config.toml
d_model = 160
experts_per_token = 2
d_shared_expert = 0
router_score = "softmax"
normalize_top_k = false
router_noise = 0.1
init_std_router = 0.00745
norm_eps = 1e-05
tie_embeddings = false
steps = 10329
Below are experts of layer 6 (counted from 0) of a mixture-of-experts language model. Rows are named router (the router's row for the expert), gate (a neuron's input weights, with its number), up (a neuron's input weights, with its number) and show model dimensions 0-159. Each number is 128 + 32 x the weight over its row's rms, rounded and kept within 0 to 255. Numbers have three digits each.
After each expert's rows: a language model's description of what the expert responds to; "mostly gets" lists some tokens that are sent to it at least half of the time. This comes from a sample of Wikipedia text that the model never trained on.

# expert 1
router:100126149142129122092175141130110090125124130097100146142169128122087155087097109099139100153087116185167107166171105172082077091122095131184163181089117148114178197159081130204160151136146169156167141134124159155149101163114180113103149139148085116166125128101130171098107153103173117108128144174117144115163178140094056120067074120081161104136117118175111104135136169071160195106154063132154103178173136163115116124134166131143094110128101064133142082103163137090100121188122060
gate1:040153097101109078172113133108111121084108169102112102147110146119196160089112130106166095128114123145091150147143175121166172054152100134086154106131170129116122099103060134088120123096197155131159147127116122107127089153124129131126107163059234126165198140145155183093135157131134084106192024140152132143145105128091153145138164111123118170074157093124137104148151154092141151164117087119126156117086066148097119165140100166124142113162177134080126132145091124096086126127145164
up1:132107126179134085094170125137177112126139109092167168127114117097157131105106120173129144132128204129089168123134117175140155154070124148160153169147162134121156123096164156118081145184117170149174146160147170102177143124106094123072136138154071175146156103106149108092096127145172134055161145122093119119088174051148114128146122077181110149120069132076077190094163090163182087114162157118170164106131181143035151137127181151134122165081078168142114110109165126122108156159141102
gate2:159090136103100116111120155113085141111148184125093137166120148158142128116118148116063102127121136127180171155151070150123127131137148129111104133154115156111103162145089152124099161092167115083072135105174153095113127123146205108153120075130171055101100151126166086073084176095105101124125113149147181145105098108160117133161138127094136141094110218127148156172211114100131157101063115196204115135106107160187127136123176133118153146179118159153138126032147175111173084118127174
up2:132110161149131114147078187159149163208081127130145146117194103123112140121039105096134146115131113097116062133164184156199132118155109118110093176117168065088144145124098107127200100119096123094149120169144107066126094090127095106123130098153110140142087110160128146166158117134089132158130113143091107074111098159147084078113094100145133181177123171100127127150083124133127099109156148111186051090122158159102128151151151087163149117149129049111103155137128126109083203192162117
What it handles: Final vowel syllables of Spanish, Italian, Portuguese and similar names and words, such as Borotra, Pereyra, Panama, Floro.
mostly gets: "ini", "ira", "ina", "ura", "va", "ida"

# expert 30
router:151045174096157100187152087107132151120091145105149073135116081106132100154089136090091148118114185139155187089070180111146134105068119113128079137175137108121106067141121151124075114081114160192145079084145094100145111084136141124146155077098086133111129143102162139153097132120129181160176090132118099100153153077121168137137135097162135137102102087099138112167123064158179178115187117136104174077075137228160133120106121108150108121179112091131098078143134115123121114110090108
gate4:128169079120083144188131121091078104162082156108113099058110086140100139070166142159125103100114151192100103139174182057131127117066159176156126113122165158163113061159135185159098075091170147075154109115131140108165102146110142114144079145129052141161129062138160185145123127178114106100096112147113148154162119083123108165176124052216126129084111121130131084187171128146153087144115167150113113155121088087139122166139122136120141103149099092133120121186121149127141128144114125
up4:081160094059066155086131131120104194119110136106145084142163108082122145137164133167190137122121125137109134075134116164143122162136096169120122071134157103084110190109109095119100119090121177130120113155097172158139164090126191143188191117198132210133088170084069124129122125132092157176148133134103150080094127145178197139148165111110205150148087161105128108152127107130123096175109158140096149108113176136109147109147176132168127115120059142153110149096149160113142175191122155
gate5:088126158162093143119133163078107133134138130117115131136137107126111139160127122179137135152146098078111089064142153110092077136134129169091097118045112073158156151124102118063097094133094222176130153180150091121131117119116166135066121106140139060129113126198189127158136127077097162114108109156086134118141099138108128132066084088197109109184098187119105128174166165104156141130167138090109105133105107107092100159151114125156112118120100142051186216131147153090126118144094171
up5:159097059138104107120169171153177134134135070138197102146127091085171199142105144095101173142135098094085074134162155117193079137132165191108153190169145218117140118122098160108125114101121113117111124120126153139178066140134123099142137109155072160129141088119106170086102132116154101162117108169122143095103190143088161108187125075116127143141099119089149165124144092062089135125154112082124141098144131118120041150139143137140128071143102168115174123131125104101154155108196184
What it handles: Early word pieces built on b, p, f, m, often after one capital letter, such as Par, Ab, Bar, sp, ab in Alphabetical.
mostly gets: " Par", " Ab", " Bar", " sp", " ab", " ar"

# expert 10
router:117174170144127173114073123137142076068148096108134149180163138146096162161141102108057155106138115149166077199125108110117117101081171144101127147173114156118137137113166107141165175092119114103134093107100156160119149111115117047078109117161159126125146141129167099091089100116145094100177131146102138095108122113119168144095180175089067171139113143100085095092144132118107176145106160101173122044159104099128129113196161113140148155115208151146168205137121172068096118087174120
gate0:150143107126111183135027179136098162154107072101150180135121113183099116109151174116096129111124144135090136066167089090122105131162094131083083146086108118115103099047118145140141110125107162077140101134136084099152104156152138079146117133183134107151114155118092094082086096129115109088086142113155166116097116120152164102142153127161186117058130131095159131105102096050103181107090128130152095049151190127109055071171121115129162170148166115103115100127127091129100100127179154
up0:145121108147181148163085127116108119107109150114142118140103121103074125110089127119096084098096123123093140120162140093098165096148149162031109148133114108070177107105103198111109068134131107087075118121105086106143125081133089165116115158124101111105165163122139177144190097113067055127115106136126154143120158152114223116112127120175131139143187120105120111110071137105163153122134111152127142130101071141152156208088070102160091166130065158073206097172112148179096113147122108
gate1:170155146137118153197048106112112105140143169126125165146149131159107117154121181132113150087125085114189112108141201097108150187090106106121166214152125138137105098120111163109072116153130154160159137115138155100140144123115098084106109113090108151126077169093130113182149121158127151099070120181110101062078137127115185060076159155124164157125106143166142151158102062137143081169213085196106092081119129165106160166098093100144128126115087146097149133147154172118162160122148139
up1:178109127162157164141149122131134146116144163136143098123085112133162082129142153137152110079089097146072052128089095092129142115175111115100078119166086100033162116097089119153079033162154139171071086108140095120168115118096101119138113109160158138163193189134079110140164121097093122078152109133156127148159129124078144128136114122168122144145100069113149092079154129061096132134113108136112146181209127217091163104100131147169127145140085111093103141150147139119187122148144108
What it handles: Determiners and possessives opening a noun phrase after a preposition, chiefly the, plus his, its, their, 's, this, same, new.
mostly gets: " their", " his", " its", " this", " new", " such"

# expert 14
router:098158118084085152174087104155154156092061163143156120158154159169175150146126182071083121064158130122126106149061150102109183168154130144149146143127116111186126144130119086131099125105132145175147086158173141121093192161107133112135155089104162172130168155148186076086087143117119085163140113147174140169100140117080095102126095152122154091150177115165127075129119181198123088188150155062134102122159156141164170147159089151133176131125143207180174128152125134109108110162144117
gate2:129127119115093144132102044153126136149140146170165060125146105169125128165150100167132162116097152101143154111086082101089164117142217151118112135145115098144091081146126174133135103058098107150144187130156119093170120088106087069139130125101159108123130083079128141115149121118072108174092142096056151122168143090108129090120157129141198072170101091133105173162113114110125088072189195088093211101088094166164156084127134112154120085146146140094158142127144104142113144123175092
up2:155138077080125063095132153178116146131127191154117115206159161128067134096135145067097084092135202130125113085127139130106141153112186173148162151154152162179114146144130141046096091142117112176183095140126145167141110096100134125154204068154156111141169149130117122120154152147164147103147171136138109113122148087098097224184135181080142082128111094152119150122118102076127147104150135125115139092185127087164149144114117118143177089064099107096117143103108153116147096181094152
gate3:149125143073171078130112186134085148120155114075102160116106097158166096094091078139106180074080112093091153139142102095073127125134132159057187106107114142131046144102156106194123151152155208129079112152135083247131114140134096157091096095131163153153142143154086101086091154132159133140127110126073134119148126126075151158145109168119140123141110132112167189110083148140096125098155159112136111101178132097161108169132147140100158130147133117095186140102077138138157103127117201
up3:100091131168209151134060180177155147178079073111131141136114143076182181110094181165092099146124163170161116133076126127156173129175100115153151143139107114135169114113139151140127092092162177125081193134075095120109146079153086164161153102081134152122110150166101084079102121155160106206121115121172120171138101126126157117146120111112180134137156146116113155140186117135149147102152108160109140126131125188085152148150112110166137109207158110079177153141116075126112136155050089
What it handles: Words linking clauses or phrases, mostly and and infinitive to, plus or, but, than, until, including, while.
mostly gets: " but", " and", " until", " than", " including", " or"

# expert 24
router:161139144127101124160101123145149157115129145133161207104132106152177114098138069143032112098111087127091091100122118160052125140066120163110137079123088155159157091135083085115162114142160142103123158203141150118099152114096182133102123131158081174132167099127115123156109121190153072100094093162173150137184146191102127122103126127061117150137114146075078134138088148170091063122161144087080133130143170193132116092169139112082075130099136140140086160174125114105090118145092092
gate2:056158068143120114150122119094116123157123068128107145075173070155085095127181142179160129127189142162126097081070124118130097135140116152149102146166168124159164145104106167161172090142098106148103149127113118137192162079136142114125094141075114082127183116092121094103105161131134138131166093121179073190114129145096047145171114146158118137199139123141121132171120138154073153143148107119165118157130186136187117153103193148130092121144114119127070116190140078134177207143146094
up2:134210129116112098135184155172140070190143157121130132146142170134128098105064121134089122100079087149139109172099134154178123116191117127102154122141111123125136135152099098216142161155120122154181128085085109155060139091093092166061134163153161154128096156123109119136150109151150154068111187151116216154133172170137160075122162110094169110116175151140076138160181136102106129135151105113073121091117095130110071123170055137132131196112150102129169118071138153149131111150130143
gate3:138172083141122148162161132098107088150151090128120096105170113172111089150118174135115106092121090171134122081136093100189120134142175176082119134099133083129218171093120100134202149159059128135146156105140142151164101092123100119117154145111084135166069131103102228108116134144148064139178138162101119149096133124123113108165103110122128132153124093193132135133083076136131142180133073162169178083158185132186103116125156125113038178138139124148088114141093083142130099131162094
up3:153144146090103134135158153150066083099151147200149096113114116137176109118094130115144119157125138115110142105081036123147243099111098142074202141118132180058144150111162143123129137172190110129152133145117091129097095153098168102125161058215111084118118112125134185139130131106147125093170139122160132118121130102134110108106173126121122141107171147116085101093083119155137108157121113118110148139091088084179161127090129087156200142077160181156085137130148167178139092171161154
What it handles: Full stops ending sentences, often fused to the last word or a closing parenthesis, plus colons in titles, labels and URLs like https: or Standard:.
mostly gets: ").", "a.", "s.", "er.", "\".", "y."

# expert 19
router:122145148110170132149113170125156159128094110102147154162136166137186058091071098148158098156183078120116174110127121099168131146065124171106087142120133175121140168078117094192111225122118129183165125163114153065151123124075099088153143120134107107144164135104104198109187160152093112175139157133123186092114078175145118123196154125116074146127129170127114100126108134171147168140107115113151117115088118130127182170136153129101142089074125179093161124163141190099142168193128111
gate7:151171117112124121131153099186136133116094130163138161173137078163160125205163083125076118127176131130076118137131175151143170134127162132192074155122187101163136110128094155103129101127134123046058129207108100127158135161149144100114092130125138094159124145188131154126131126084132098103122107093171030196093158104149136167144076115125146173124106080143201103148180122114100137139139103152119094169133138138110128070113129139131110143142096122148058146142060143132092091055140146
up7:154161191104116084159081133126096099168114145142150077159140104101167068038089156123147136116129077138148156107152097087138143116136172171125096123164162097102097174082142131134153127094153094151171123176137065097073129112084107087061114104133125105192147167061114116104156176115187154154147144148080126113114081144140171149119106104121151072147149077155107104096147132113122121150106096137165064135102146153154155162135175102078072149087178112125169162142111150175159126141110200
gate8:150178061101102140149121135121116102080109189147117101173122123121129136144187090120127087085175133101079130086137168109087065134173123129222130157144100105146200123108127117165163198112166184125116093101145076122147167170128143133164132123129083163153114107164082143216140141086139158098153150080132154150157117117125080079110172132066127168123160134109142142114127181101112111125138146110090123154185155062139163119106103108116086115121119044184073137120144142122124150180135109
up8:135109197146136076076108103134088104149150165114117141147201135159098093115098155155113134102126122102126146180167133099182141187133123193133116117108097045139112155122115199126087128132110073139141180087093153150166126123126090105091120118193126186198122129157170124158046161131083105128155143121164114069131156154119086108131126124165101102081120131099142149107168123159126125135125110157207174107095117108129041136129047143135118098082103148073093112109141130131121171089111163
What it handles: Line-start dashes and field labels in infobox lists, such as - Genre:, - Spouse:, Kingdom:, Order:, Position:.
mostly gets: " Order:", " Kingdom:", " Type:", " Class:", " Best", " Phylum:"

# expert 20
router:113150140110108173119090132111124091163140125108099092137111159183129087169135139129067140098167147123202086130134154133187156096142137160176113122102099109144131115088175132149128163129071096084144100139160094172171104149109064119113168124193166160127124083150120104095126145074096108116179099140074165097137127087079173131118168143158089137150111170123112059139157176161148143152101142115143133079155144086150174132140148154178140109073174113048175199161053165113098148112157166
gate0:125085088144094141157152140101143132079114124142114146130166067077166130099143100139122117141151149150130096118099113064179152071135150105132043095148162134179154112105142089120147136112044174140071182138143239096107137119130177171075138136081143086141157150151113125128096115132096087089092146056173143114148142124174145137049143148108183136136098105118164107160137147124141180137200157124133088172159138137149120125128153068154171172129128119082133166141132128122148172173155088
up0:082163119118119159142157092031129157173119139093111161088144194127124165170115094124180134153133134198169127134098168156091069094074147124149115070132165117101094138129117183098146159095109060143119146151120117121155108133117116120133154171120121163093137077175100079215099154108114146151152173186129141199183104126156081058149115100119105112128108202109105147134143108086148157147116174153125135168173128153093103101154126100110210197105102157109128141131102132113146123143120124
gate1:102116115173108174133122132068162130131131077153107146152111155176115136105130138134150084130177145109139084180214129125080119189117147149135128125175133135125158127143135088084117197116142092050192103071134098142138166133128153130136064123123159085121102219114122117110134116135164146102110085135128121168096137158164104132148160090101115125108086151132188082119098122170105160177128135190131165164061148166102112121158116112110159066179132058102083104104140124104106102066084190
up1:172141159092164126155099078167113165142158124087149077138125146138115112112121096128127117084152093192086168123051081165165155083135098131100136118102086136129113146198175170131167104109078153116100108078149112106138109111060148183117158171102116214118113094111119077168134115131126123160121187123159189172148154102092139130087153082185140169136132164159115193103128093085119124109152167080194119122168122114137149149097177138123094143114113102109182101093077158157125159186137098
What it handles: Determiners, counting words and ordinals after the or as, such as a, first, second, one, two, several, often before round, place, season.
mostly gets: " two", " one", " three", " first", " all", " second"

# expert 25
router:085140130176166193149130154061156074152151094128139062133172150113135129124103101169167133126143126092110106081106114109159152193166081100066094086136130125113130111112170146078099173145123154096114154157111103157121119117120145132113123091089143115160128091125132161083241072108110159082095064146132184064112137135091181183110140138181147116127130128167131124120179097132122109153141148099142181128096096120101120177173207165130133119127096153082182102100091166146081133110150103
gate1:087122119129111118117140145177139123102146143114116167087153123133064112084105137139119136133157169123084161125196175174069174145176109153198128142107131120094169094139144150065124189121136108183118098122133168135089223145111174137104153134108110152189097107184157122108107105128201164084130132160109146159163083091173131164166094139092090125070117102168204130135123110104161113184120172151120092127166139115085165125168107121089143162160114147085149170135059159174128157152101148
up1:130125125124145161158075069110138165158125061157185139075149173129155145165121132110139101205116112095136098166123092122126134137186105117078115155124139149054098146133146145166118164125125103088087158150124084134213209103160134114124120147095102105153090110099124152156082142148160058192150166153112095176122152107163132115132106138158151169147103124139123134139093161139114154135096119178172080164136191031196104136146125096132118156068137096168131100166100132148115165149120184
gate2:151142144137190087078159126137111151117151126181069035154175111121118115109112082155111109125061139097102105140084173122096123119084164154136147148148153158123155089138138148106126127120154131138136155123140112142068146134139127115113117078090177135168132159100112134127104093140161204196136134092072157123159143114151156158101071168154077089198112125176088125119139126099062148173185151100141100114166090122147148134129102120060086117104202109165206125155199081149090102143116125
up2:116159136082117188123109140088080164075137114151110087154147123123133141123095104110148144182114137135105103149121130170121146147175128120142158206190157114093129133053129188156134142113131131155119167148162120135098091138135161119143102121111163173117151129166141160112056141094134169166139165116114105122178181159165096114115101170143064043175157151090131111124138074128093134156210107170157080147134104134095174049100147083115153123106171141190188138190112128160148077162158140
What it handles: Words starting infobox field labels and table headers in list sections, before a colon, such as Key personnel, Total launches, Season.
mostly gets: " also==", "|---|---|---|---|---|---|", " Location", " Player", " Total", " JPL"

# expert 39
router:124137135129119116140098128159126154127169154125117078121114153111158136117138075137070175114130164131086080110111119131163163178172084142101076061081122072141190122123109113084144175154107162060106166118146150099148134142130134154150150077139164143141126085173139138137196083161150140075110124143093133069165055150094122208083121152132135103071113105067058120121127098136091117088092190107145161123098121120108168182168130118170085106089083151110116128108087151180060147122111150
gate2:079097129120160119109081126156139104114166158108140138158132117101099105087168130085186142222158149061109105110109104115135148165104144103129140072090143173093157135115125129165108109108093095116143123071161213146100046159157103159132094114149148074114169181118177135106102098105086125108167126119140140103093112166061169149170125153115098119169185105145132159175152128094139179137099087124099100088145084120123088129129172074101128084088147069137200123146087112140097161173113171
up2:159180153101136129143139133128129150139084115139140074165124108127117158136157126097145107118085187152141140151109053101105133157097102084132116149140139098068085050089162148079148122111153150085161115153071171119111071146136120115137179094135087098138085104156123117152154137126152123121097181115142107104141148116165082118043072149190085139113077096090087137090133120074133090134171090114100143132223136159117188102063123146080097207117058119105154101148121125173140132125095105
gate3:167168125130131110113092161102135123148150070141168112131171152084175152126131203121137165095115127161152106079172135088100166192104102132103092096191148111085109150157136140118106112104107177138116136114130126135160097119166054159087142126142196089144153140137094103122111102155163141130147058118126050125134135137126151101110139222069155152204174081136191075091114114152168121151136107126114087170149098150100184149113122081110077133074188155157133178185113128130138137111106113
up3:136139099135144129196106176128070096082151111099087141136128103112142096113090115159125129122162131143107129097087120170181082137099142106103129075148140132170114122140167158104119056100120091177095165095106106098160187181133142129070143122159109120144099172110188067104130129160137135120163145140097048107105169133073085136126121076117137130081162128081053110049185163079118168135074138082103155128111096120140134124119106172124133150115170203139106111127129141204100167066145144
What it handles: Table-row pipes at line start and sports table words like medal, Team, Total, won, championship, Pts.
mostly gets: "|", " medal", " Website:", " W;", " Total", " 0–0"

# expert 38
router:186125118125149089184184083107109114134094172097098138076106087126105151079136129148195128148104174136187113156155131177121144082114123135192144181057171135139112107193099074148119059093149148152156124075144083122179138142123173054112110155086111171098139135147146085154108128125124178171141107156106087118202087142115157188094145097109124151110145181108122107147147134114180175111075125106181153122108108126109154120138124132147123096092104088140102077183142094096077134088132113
gate0:083110153110173166143162098148167148120123142113074095131080141164124103165175108148098109121042097123144145099113127122095143061177123109167114094187157120124182151127180154133109181176087108133159157119139192081148165109079166136127132129152055141107144104117123166110150196115073148145121135124150093097129134093070113106175151042163142174098080159118174138118133120156111161116115104177169066132152098106134167141121153164138121091150118175154080112096122134043093127146079123
up0:096170100109126127117039112130159123124109147132123140128137133088102121135171101100123095148056159133200116144095096129089086098099126200139095163168145184106141080080159143090114087097151146057082124080123104152096146137087145083063096142056108129141093148138099115131109106049136096057108136188143127115093183090117122064179123089038099141137134153135143116131145099152063166108131086127130141124119114068121122155165125140122174141111139125135126148111100091116131120085164081
gate1:124129115147139104102151125105189143102041093125145138169147118168153118120128058129116090116080086173114116191190181123100148116108102145115149133120128109107130146067124149155137123080088052112069081159137139134115132198086162095122129086138118136143156123085145115120114127100091175154068115160155186132112130172130076167089103155136150104093100164141103119127101185091095159104167101071134155085137141152122131175090180118054089157042133121096106102095156097130111140125188164
up1:090106086116145162154110091098074097116161186132161162060123139106116120141109171131130136161166140120119139124156118105196113146140080114120136115132155137119108124118078107097124153135154116167171136151150127166152156112155107189071070143118103141147086099162124165151109136135159087139230110123071155124148095051142141097190153087169167145164125106138143163160109116189147129148119133132098130168131128114095098097110137077201074096164128174110193205108175113155180186187104137
What it handles: Consonant pieces inside foreign proper names and place names, often Slavic, Spanish or Greek, like r in Osrblie, g in Žalgiris, ol in Nicolás.
mostly gets: " Ol", " Col", " dr", " Ant", "str", " Luc"

# expert 13
router:146101148077149061155158129086097120205129137069163098097094086174158147178152132175087111204127173103187158135113155126156090140093166132126103106128149073103091115102187185148130100129151098158102132101043101102155119133145109122145142099120108149125115122097136120164121134153100142150153102094136083079120164099154154107171147102150133101095148104117149138154110095184129135131131155123053144081102154114068184087080072084141195111138125135151070109088163135127108095063124169
gate6:111130168131157143130123159148147144177087129128159142170118128107128111120085069074156166119161083167122106164150142163106198145078110151083113180123186114141089180146051103112120092127161177100111120114088084139109146111084079081146130050141136117101165120144155170088161176072122064117087112134063122109159121128114153104128117120160109126175136112157171086081151141120105155089132192125119180118099080188111126175167187148102175125126185142155191131155078142146120142163119119
up6:100172101088099166105189151106133170104151180080215115117096084126107085119138127161119088075121086144083145094128116098094123115143124176136153122127076143122142119136127110112156194148088163156120166218128086126116102140132068127166136196148121136158150134120050135139136101089113091164132133164125173042074137080117161105156148096097133085165149098100110152119167137153160099112114122147166127155177137146083080090117130125097123162121084175095083128101149174115157099141062078
gate7:123113151148101132092179189113145152106112147097045119170163162104147109069100122159153146120108119124129105169143103107176074092099122195155142097114067125104148100159144100117085146133109130099113058154170099079083130096117123102080094135096075129160102130092153157120154098126111119164045104121161100105112151094166080087086092151116115138130134097184101096144086101146093115142120146131129133163138106128139161134129032135084095134209126191119148052154114086082136127168085095
up7:117122126141131054175122191120069111188134101174147118144131139144133125124136176091123099198096133113191140170135133122111116144178158104076088146106114120093102139122156165088217146104079190129111120191133101146166151144103159095175165129118093127157142140115104142171061094151088238077102094131135151121151171149120132133133129173156120093104081089149098114111125141112170067178188095153072142134169112171127144130172133128174115117146134147129150155128136125162150162067157109
What it handles: Word-initial prefix pieces of Latinate words after the, and or to, such as res, ex, cont, att, reg.
mostly gets: " res", " ex", " re", " ent", " reg", " Ex"

# expert 6
router:114080129117133108103140123140112147101121173119091114080184168088081170101106089120184160116149088104131102128161150177101121060186118098169150108080139119085140110147096156171122186146094208140132144165176113166158133084118215092163158125126076126082110111184170155122128108105152131145145142127075109120157107160125093110138110183089152139098123141204161088056120107117140114176128122161125077127119133162154191119162099101137097163164153083187133113116162178148159185105116122
gate0:116124173101168161149078123113157169181123145106144167139102109097096095153140152097102129106087141122115129079088140189114082181161117146086114105160077134157142088168143154189105141138147125127087129179153115120140117125228190161197162139149122111163120150108086098176117133113098129144127120120103088177096093101106085079099162148096097133064144151164180130080142133070134062132160117093049113134096144145092152088092139133180165148092104128165124052108148085150143136103110172
up0:194163137089102140160141138114090120124193080128093106155090182123174135098128142066138123133134116109174140144132149099135137118182147172171127134119125115168105131104155102139179081134117093148129138093120128123179147087075060174139147100126118120143176151124098113030147090121155097125099101145085105171110163178130107170111092116076193074198130118139102130099167151137135172078151107081100191147143111164118197107114151120129205096143137129106175155181169147129102099130070087
gate1:107108175116146162084068147121073093146137117166119122172104129094153099120095138118141141090186093112129153162121154151062071108073189176119105148164079206131175089114110145140170052173120176138131111163098093158171124122156184105111194139152127172118153145144080107128103111152144142131207144183125117121079094095090072061146076152130102102171180101151167132126090128152094130127151099165118051155130127150100152141107084110140093143153155134127117136146126153099147077141161129
up1:118127130110146119146131122060136153150205183153138132136132152153157115146179133093127143167135094113120111178113136142178172136149127127116104160154143135151143142101130102149140132066163070159153117105118119063056119106103059187144056156063099124132140148098164138179142152113014115150120136116142112132103120106130140146037117121140112134138126144082141140143174219120137201119113094134158140122158157153081075110132164132120162094135121086134126102136112068151049150134108062
What it handles: Syllables of Korean, Chinese and other Asian names, often in sports result tables, such as Hong, Kim, ong in Yong, ang.
mostly gets: " Hong", " Kim", " Han", "iang", " Ah", " Kum"

# expert 22
router:093111150140115131137082134130150137164108105103113109137124159137117159118117180161182114205065179134186092074086168129135083154086180122139108124118150116103143172137207150146136084145136076126156172147073133132166158121125080101103078117125129119154153148035127133078124099106137092118179089097072074096120144098142168110169174110162102127104115107093198141151120106083104144101170104144100133154117129084084108136071097080190169100122122129120144142086168106126082078104157182
gate0:129130105145094095045092157175121105097119095092156129141131170103163164099125150110201097090205039112135114043121154115143185124165149107169123113116104160169178119142096167148158120124084115137095181103200115172105133102124145171143082129104076146142145155125095162121107076119112080154140095074169168111126084125145104175142133163153154127171102141164137159114124108124149129111142162121134073082159147109103102128174089148149094098074153095149102177071126132160177183120119097
up0:144077162120147062097132133162140162048179149068160077123138173125176137125108125150150140192115068125143160126174109145124151070129125153127133220125113170136105106118099084105130131128100104130064115127142137187084131155156089146136136162067128113114124108142083126071132155108095110149100108148126126135123055101101114165115199154120124141148157139112154122073187154162168163080106127175126121144145178193096105101104223150152096090136133190116081132134127126146160097170141153
gate1:087154071157108156130180156117161180128138120130201120152106138111056149188102086161159077178118169171112105164144133142148165099192084164141145142113163142133119146145100135098125145078124207138184182146172132157183132147175111130169090153161151139155073147157125164170103077155148117053123192174141163136095106160131133098144158133164121130084110141104122108173112114182103111161116091069098174174148186153112127096092097113115144154137108074145099142146082094120147161127135152
up1:107156091149161076158039129083121131141173158148131111170138138106110113219170061173070136118112135141104119161133139145121082163105154158129112098168092118137072113128078185132061106082224134086100160146117125176176153168164104143178065125119138195108103155163109122113165136137131131101124108100104123078128139101155141051122112156126149134129130119147155081096106120157135108154126142106139139172078104098176094129161071091120178130108159161161134098096073168115122102146149154
What it handles: Word-initial and mid-word stem pieces of Latinate words before suffixes like -ation, -ary: public, political, vocab-ul-ary, crit-eria, in-iti-ative.
mostly gets: " public", " military", " political", " social", " rel", " author"

# expert 8
router:126158127097137096134093134169115130103069121086116135130103143140161144076129110086101054069128086135089136075134038093130132124164090134121135091134097110094094090084089108136122104067118092152148098113152166100098170089101160116101121122151056098091104127147149074080078158123164096101123104154126135138125167105126069080141101170064106109117098132160110097108114125157122091084146112152103122099107122103123147115140110094084098041115140082075146185175101051106136086061098104
gate2:082125134146154150144138113204090136181176106114080146114136105124080122088145082137117181123120130152065086119159082152095101123170121104105103105093081072117130081113101133118077072156235120103141052121120110130094098121158104084144092168088119135111107067128080141162115036106168087132143125123085076076129147122135148138105145124070128149068172098129096134151160131088104111128115122103125139125116175134173102133114163091130096066151166158100099105134116109091095116162130190
up2:113231132084153129103199112227134131172149088095119181130087082131160114156121123134130121146102167135071087098124138113111167172098054187140113118119096099098134106143182135133110107143144145100130104156143142106102108100120090128155113132150164138142164078141137118163118087120168164143130081081123090095093095153165140156079143159093176132156106142126088103130207107169133110114121095117187130092114152132171162093163141098172090117170210159123107093115156064088166087147131136
gate3:082126153088057159076116092101114126123106124110133069090087139171178134084159126130162185179200190103162153123141085136118149089136166108200087168126143139097139113127148139133178143121139144163156147129079081157116107098093141164151114105143099154105088151167124169048131103132109153167178144106084124137129099180121126180055123151140111137146127105162150107140133109171146098189149126139105169085118128152196116138115156168095126149151146128135124160109048075100181147149054147
up3:133139068099126117075188146116130096082052124114144072097174116100101100118072124102186143127163124142108133123101088113131173152162167084103124154109128183134067129190089070096103097144128079108155117180183147081111136139152142194162117134124141157132126122160134117139155134082138138157118161120139158200136127154159123138142106170149138090164163114073167148179125100146121159101131145152172167168069096094132143144099172096090169145166117052212103140135152157110116137146186073
What it handles: Pipe separators between table cells, plus semicolons and dashes separating items in dense lists, statistics rows and route descriptions.
mostly gets: " Coordinates:", "R;", " 5;", ");", " –;", " 1;"

# expert 16
router:143164127102176090151114187098134209075144069125138203137068187156169141193091130089117167201176164100092113112130151152120140133107120189193163097170175122107189116117116110172086165150156126097091153141122167096065090101088163127136142105097092120098120140179142153109099158155123146150112134128121122144180122144178128145103089167102123115052099148146106126156115088137131157175131120173130124181118176098103127137177124133143123167144144163192160116180137155122109123135087111
gate0:143125158117134135170146083130122156166074105086128135125115063158082097165131106072125137115111123161194124120136145060187164091084140179124152134138178130126147098103093144172082188174165131190081146087147157079115137122125129143148129144124136157121156126130140054102106109108037120112136148127057157119113150186196145066149117103196157181141180064109145137101182158119172161138195138153127107117097128132161115098179141148123139121128132161142156119113094122147164143085093177
up0:107137129098138124123083143119146090086119170137142180121164044113154151140146131168154140162126102132180111101166139082120129154184179167092159060093099143094163082082128147144130106177142080152129131096166111120115118135101093096161126165133122120144136152179114114089162129223087102124156119106127051119110098122167181110105099118139124103134135100080138105124166209109108147109131145117148117148015095103119141137148133150090115100100159148122176125120182069193179151072162171
gate1:130149130130164122115105110123173150126186184205131052094152097044099166097149177108125121137161144175127099085080158170086136153077112140121133153120121163165122139146144126158145181067106142145153157113099110088139180100106134134113083159096105070187159189161182119156178142161183120196087142135103099134127114135138149102164110172089107121132163153119130111114098134135115110161192086120146156130111133179151062095133095064142188100151125093164173143126096131154127123166091172
up1:085146121124097124099097146080167107140122189118077079150103137144090164151145111095188145080070160180064081118096104130170164123113079176129171134115146144156106120133114115125092168129126138078118146170062101106140154181127066111124125130131152175133116088125097163170088144157121149160095155151149082135149111121104084181081102089203142126199134130092140140149142135115089100088145152140073144125123180143136063119148144144098153159196095142152154103048048177123140146129137113
What it handles: Hyphens in compounds like aide-de-camp and Governor-General, list-item dashes, table pipes starting rows, opening quotes and first names such as Bob, Steve.
mostly gets: " \"", "-", " Chris", " Steve", " “", " Bob"